config.toml
n_experts = 64
experts_per_token = 4
d_expert = 96
moe_layers = [1, 2, 3, 4, 5, 6, 7, 8, 9, 10, 11]
n_empty_slots = 16
router_score = "sigmoid"
normalize_top_k = true
lr_router = 0.00255
vocab_size = 32000
lr = 0.00532
grad_clip = 1.0
batch_tokens = [32768, 65536, 131072]
seq_len = 512
dataset = "wikipedia_en"
Below are experts of layer 8 (counted from 0) of a mixture-of-experts language model. Rows are named router (the router's row for the expert), down (a neuron's output weights, with its number) and show model dimensions 0-255. Each number is 500 + 25 x the weight over its row's rms, rounded and kept within 0 to 999. Numbers have three digits each.
Before each expert's rows: "comes before" lists some tokens at least twice as common just after its tokens as in all text. This comes from a sample of Wikipedia text that the model never trained on. Tokens count by the router's weight.

# expert 25
comes before: " the", " to", " by", " with", " a", " in"
router:466506560527485432519489466493466449450529456509496544533497515487514496519541496469505472445477505515475478543551567490491508471420475478495464487467524493505484492458503526507507511503527472579509513455476510492509502496524462534493500515480511521506502466505489504491520443517487515507498492525501495515539519493516533542474457531513482499493468488495513449522529532542510519504520489500540471492484493503519478518526498473525527509505514484498514502451507498524531512494470519512528539492511515485484520534497498548482509532457475497497517510465471480529490481498512481483511496460506509496485490476502464501460482504467419485504550495493503515518488481467462507492493529516485490523505521512510479497514464495525520531528500531505501511531473500526503462529500493
down0:473520519542492472498499511478485500511502476509490498518496542499517513495441509480513503469512543510483514529468557514512540507528516513486505515481466504484464475495533523492510479510501517523500515498464540512498515502480472474481546500513455489546526482493485484494562495517516492460504497531512488516438499495497514493524495512481501476509538451515564462509487467515468526515470482456481499473489476490494466525498494454550541497541510525465473546515489450461528499525449510491538495497487488478500500480511537483468493527464483495492509473464518513528451427532536493489501518518531489527538504454462474506492484497481438514460503501509478494507523487502540503534535493539506552490492491531473460495511531525491504500537517500515485471495482522549475478481530487
down1:512509486485502530501483476519499470546501450496451492522483523521486515502521472489539474499472494559502466470477529542497477524478502534504523490453512545516521510463554523502521464505537500489511507490476480494476493512481562505499534496521512489505443503457467467498524500464502514479428497521522503491516498489515517500496473495511489493493532510532501493467523520514530471548459516517478503497524491485460488520513520516478516513536445527535511488524452492519460531554476512464496496489436507499504525486504528521514487469503496468539467458505566504478478465559517512508490461525509442514493534512518467482466458504494482470511507503511497520455516508437464508515517507490541511490489489525513493511490532507517460512521505526517523486502497524539511500491484523
down2:490492484496528524493499528489483482533511519514461525519499465471491489493467458519477474493491513471506550478565519480523534494509489508516499494504521543490515542498478480498498492466492527432497499547541484512471495502480517541480489506515515470485509535483476498531489528521444531555554475496495518485513483495484478492503487476486546500526482536479487506495486485509500510481516495492501505495508545520504483533485480472410473490448534495551517485557478481534502497589502507492479488489464476482526497524480487524499494514523533518495461474487458498528519490470505452502472494520504514505517454498463506519505482491476480492471482491527495497551489456527548464512501469539532496530546502493524462488514500494496521564511518506517455487483522478509521487525492504
down3:498547545552484505547493479523455494482526490531484541519498510508513558502542503517486518469536513508470560511506518448496505474537505475484541491473452448509488469501531485483503496473516515501476504525564504535515470566506482488551488462513482470455463497469494520461456509518503446498488492451482476454537486534462511497508474536517518529481515525499477490528520499475524448503527526537474488497526521510487516503545478498497462483459475497535508509518459482515507491487471487479478556507476518530499481508479486510480484483502486528477486479521504482502497520473492519458478477489487509508510507531552520480503533490509474464535518498507500489529494506519526510528514459491516503469511459531471504507472504510504501534492524501506470506524541497491468469485536522
down4:488517471490491498516458511549491473526518533510539470503524517489453499510484558492468505473489482467509495503488496528508479492514493538514509517517545465523511477531515515475466546497515542470472480494531496446513524569510514495502450488534508481478501505472498479520533504523520486465524489508478442485454529536528461534528475496479507494522470508514497529525478501516519532509515534485465472515529519540479495510504492509500484499502504536505463512497446479472492495528517502481487536504499484503484502466500528479521525482497489439505484521502496529518506516473506467483506457512519491509504545573535500522461473486510524512479543508478550544544510525473488494476513495479437476491500466482489496493521500469458491557448520523515530477483471498448530524487521504
down5:502540489515498480486473478509429537460468511523501503495501496518511480524536522478472501505469478462508529462520493504486487480484478463497473531539516523509522511462491517519514515518525510459479531500481474524526472493514481496509521520466545512529486504501462528521477488500507519561496473570498502536522480500530485466505537477455511508503497507531540523451489495521476515509525527432486472532455502564479492474470460526465453471481470539499494491482448481500535448485473543483518525487532486549526508501480495475510480471505499515502499485497503516479479478512526471548489464526515540527519502523490463505503516500507509520490459510521517526527516508519523495470508475519503497501480525550460538477507467516521567472508444504498491517482508508520507508507509486
down6:495532505507502520459499512501517495484476502493504528508509526502514508493548478528533536513479524527517512534520467470488514492501491519491503497510500502485444470506487498513513494498464491502506456492502508525472514472474477474438450450481499494469487534496508515478438507484541505516510511493480499529487479500529499447492478491506501516534559525511506545515486524518492506470461473510493522480521479502476453516473468507434506485508521470507518506484522510534500479499530455517472468529509498544556498442533473506501519507520474476480505508479509522525507502475517487534526462505536500509489499471464525532557471480479484519513443551482568464555504465532518492485509530460505499482532497520530546533479446513544457489466513495478505512482537500504493485538498498

# expert 50
comes before: "\n", " The", " He", " In", " It", " This"
router:512481471497501498509484506536499528497582448470492482511464544543526492515535497477514511495479476509487523510535535502507487467435523489495527508456541497486458476523455531516463512521488510518518484510499524459521545469500477514553495463522525486530525487510466520534475500500525502443490485475523514487493520468497513508540495503461508521517478497493511530491479495522507490522531495530520498454498505505493463503481471519510557492534448475529475491465501442528492511500496526525524509518497532470493496491487500526524470489498485475484531509490462470524471497492518514488521456499516479506470468470542459482523480512481504515493489503477510533481506517508515470511445478521491495520519494547535476533515472554468432472489498552527495454500526496473512516522469522
down0:498490520493494509526483521510478481532485529488470457510459478485486521497433529464483525487515536488497528494500469476518504515532502470475488476506453461494528512508526472480515535496526506460496495499494533499508551521534531485518501470521488495529490453519546473460502470536543529512458491504506489540502519476499523493453498536500490478486494485519476506485515413495497512460465487481502530485547499487517539491518510503504496519469507510539480466526542493498487488494518494529461498546506506522501527507516493497501536506463524496499502517526530509499456487498448475497472516510486569478514521516490528516510533512535495442439493513483529491480473434529477499475517521459522524493504481510465496497495487435458509485528507511478532501543528488506467525497523548
down1:500483522505494506498518454523518508495468531489510504483483510513533510505527413498488520518529473480495510513461506499484494503494510504479512499502486490502500456530475555535511493538492489532436473491558472481488539491494472520517442475512510530528516475482489514484486491479498518468487518477500490495510511497516540510492488517513460505534523475475472481482461482478525470435519492507506520479501463503463488536491524507490525485529462519512480520494453527516474508573509528516526490497485468529552514570494442476503520474504544480465503502479483464510526509489474492519517491460492446529502455515483483529499500472512518562492496503484527470530513493526542507480530495489533502471530529522480494533478494520434511511512525532473485503485502542499505532542467508
down2:467527514492487438552498491516462486475478495467512480455519513495501521500475467494481512509497495481509495493511534540477531498481518510484502555553483501501496483523502503525485445531482507525495481486513513482504416470518481515464481489508517504495469458497483450453550483496514497480491521508507515506520485500463477541502494425461477564501509464540453467486489478543521523499476521491477471509476505516506520489506510483497512534534507508502518522570590496508505496503474525516530473555477525475479483471491510527528464528542526516490503478517509539506517494470473554540507476474502521468493497485486523490463474482515537508504487499479478507473511465499521511495473494479514508514477497487511542525521475488473519513515510491479516519540489507537536495508532506
down3:525503444455496514508488520487510457527455473513519496488476470530530528460480474506478477487466482493503515486481442517525520483515511467453497515489451479497504493561496518524520485517501528534514515499504504477485499473493520519504492525485530509516482543521498521500526443467508505516462494483470521553525517500452468476476462481497522508491468496494518459482478491565499464459516548526544526500484518483510502504497447511545510527477527506475495548490536482496445502468483491501481451531493507493537505560522476473521521492477492500484454509496502486466468503501470548477528467523473535528512497492480520531514509502484518530481512533502527494510475490508503482486439512514546530521498461532474551516493527445486479535500483515492517502506505475513497512521474522
down4:500524513532471484482505477499486507508479474518513511507522498480507479538483499525547502488513431487516502526517528490532477494517464516467480483534486495469475482531522486485502496514487484483525509480469490491499496542511489489517526537554462500564504475527524459507482489529555567506491502485560483537525541500523486542485500475499530490485506506539462494446517514480512533502483447525483496499502457558506467499499512502508476489500492552471470445495542482499508509524525469515490473525473495528464486535495482509465503530510523499525474478539492467489465497527520482471522479484516475538477541455510477507510521454502486534479489525497485469479516497546513510528497483508512495510477550489544444518515498472483497507525469487521504481471466483514488550490466452
down5:470536501542473504472473520475539515471557458468498540481480484496506531535478521456461451493518497508503481554538478482501508486459527508501530487500472543545542501496559488490553479485499482493489514472488506500527500536549491497503475491512539532526467489474474509512525487470482523528520509469476497517462514480495530495529482494501499499482558474483518497489505494525509524492520559469475465528515519500496494530520516528496479522504477503518499486491522523521502454487539499500465509483505504535483475505504477490470514521499478512521463508492524492527491500501462500531528461509513459515521538496492463541483463498484456544490486513522474480448501515526461478472499443512521517501483486496459469498517542481561511492536455476536466482516557493492482520493468486
down6:491489536489519527485501481526452516516494505533469495518494509522494500450513493482482466493503500500464438534481524510509494509481492502535499513510497501481490495502529510518485484490534520500506529500496494543483483466498490482477517482483480509499480481519532489520494463482481494467509503526508490521539490527482502485456490490554469494462484445497525451542521515562535529522517505500526497496461512446543487495537483507521532462497545535502525506509503466524507460520437493490532467530499515499508477386476526499493499549499486498526454486524508510514525504496475524469490465520537494549516475497461512486497470539491471454499494470495501521532507462503515482486483494543552500489504510484512514472485526444535535491543509449539483520508522513481503488509540491

# expert 29
comes before: "\n", " The", " In", "t", "y", "a"
router:485465513474537466490478522510446489485492478431461482581443484499539473506547517477472519515516469478514499519500510519509532481478484506487493503486523504486510531493479529498443505540506545528527472494463495466492504492489499533548496498490504483488475481487473458488478486504507514489487528472494442505507505486513501532522477494480513512450441487510489462526487487510542456496537509548511498501528512507491493510488521506517532479476471508546495518489495486494494551501489549534504538498498517520521508487497546510497487479476490514528485536485470496503510531487480442473523457486500469486498474485543511491525514468472554528509540530478472475501485537526452477484515492531499507517515476504536508498551444510516505509538508463526513563505534507501494502497490476
down0:499495543462518555500503501484487445498519501469503470522502502527481460500492536482494516457488537482517474523475471533479529485530490503494512500520502524525501521502466515507480511484510515502508533465513516536509510504512513484500494500518443505488464514541486481479496447516462542488478522514448484480489465546522437458521481528525513484492496521512443505513486497466471482455511511479556468481495536530489513491494457547506476473483518510487534517484498534506494482517476463483512427521478516484469489467484483477511499517484523463464496470530511522522504508526546462501489520516534515502538482497535548493502517507482545511501483448482539489535510514490479528509530534526513524482510529505499511495552518518464520456471532525479481487487471432481491531517486514
down1:488486507516460528523512496498490500466544538520497481517539479534480481495552470482525493486466474522509476501485490542479482533507488445508477488471494521504475499527446482478574516537521513501518494525548499498506473486526456518508459480482458464540473516548497511572452499486495511444508497559479503485544505513501482520447489518522507517508489506491493505492511486498494550521527517528514506500527479511495494489512500532511503465474477470528554518543497509523490462472526523499459516494535527500487513525506531530484484474488478498526529473476478467532517471500460514513482504515502514447526472536489513514478502453510497462518526503507500498488521535525496450487534511486534473502470469475499528537514480528446439508527487500514512483484497517509489495502453516
down2:486542508472463496487443516526525482483528520519498528447471528526547511459433515509537476517482495502500526520510512505505549537473512530465453493461504488562504522485463542518507532496460483509476491480515496487507507474486503479467537514520510476516489499460471502496512555507522521486501476474520495505502485500519452479482509532502485482486501492510513491516497506477505526494457499506506504504513505481497519485483500505489484562503524470497503502476458537466537529520486495483456515477499435484440509490525527482493495462510551523525500451513540534498501468455510526485492510491493496509499513524471483519482507457499561531505490510471496525522501542492514527502459470479515518526496486509521497499471478447475527493507504448482427504554505489496531520505535460
down3:509517484526477517478549462496478480551452484518513512509512483528468464566477525492532469536456576517496491513496543566469484510481492485547502511494524515477518467523533490518495516478527520494472517551492495485536464513480484487479487534511484523493472491521478496516495462478490470532524515481512496544484475538500508508455496497454477512516518487489567499471475543518521525512497498529515526468498514508506523514453499472497513518499536524521482487524494502500506506513505475490493478511523491516473504472484497512476475490499472532491482526497496465477539528487502464499529476535501487512506460498543546507534466496510495515512505510482521461506543486431494484510465488473486481519515512536507467523494502494462472470490420545524464488490518487459492533464511474
down4:487505493472525502534517479512516532509501506544539467497515518498452507493523540490470518495491500509516490533453458511507487507476475461459526478531487532526525510533465494502422535469459523495484489537541516466434502541501517467491481500551559502488530460472517475468498498453483501517479485505470476509563488535479490495527484495503532480512491512528476462504542514514482455502490460564470528517522532480483511484544504535513509514502486513518509531521478485522493504500464498499501515464499491490486463494516546467498482494458522489459470482516509485498502532496479515526513459463466533500476489482530506450538507535540522500536496503490513486460475510520478453485470467500498499520495539501495482475504509521503498529502488476467482517512493524492519554511490542
down5:485483498514480544472569511504484511503471457477504455529473461497462529490478507531511464492503514456499536513483455481513519492457516476544486513511508466524481524469515478494536503493498467529532496507522504498486496466512560510504512457514521474521482551494573446514480516507504530510514530477497535502475486476475477547470542511458481547497503512509508514536493504527505456509519473483503524493492468509483529450512484455473509518492508489480504513501529481480487475493495534459531476520498491503527486454526468501484489541488501532479482507513512482539542510502552487489535500488553540531518522499505489479498504463479512494544507490465529537484508504505503496535522478451487492500490478476522497522511572501462500529503515549511469485533502514486465495517536470
down6:476542506492512467513439535538478524486509508483531467503474498525501535492506491501520462484430513495502463474511459501533501488523470525507504494496498518512497497506547505458461469464518528511480492568495504479528497439481530517558502523454503481461458508497508479567509495498494501495508457491473527531477504499504537487508504521466518498512530467465486451538514520465505500521469513486491474506478505524509552541505534473450523493514531511456518489523473500529521527515472503547516509490465490510456532518522475466515550505476479487537522493512527499491515461505477490514500505521503466514493515504496509484482473529557502467493485518472510440473474497499474481527505496513491521510469511495462544490477503508504515463483457479517504524524528511490487562503502466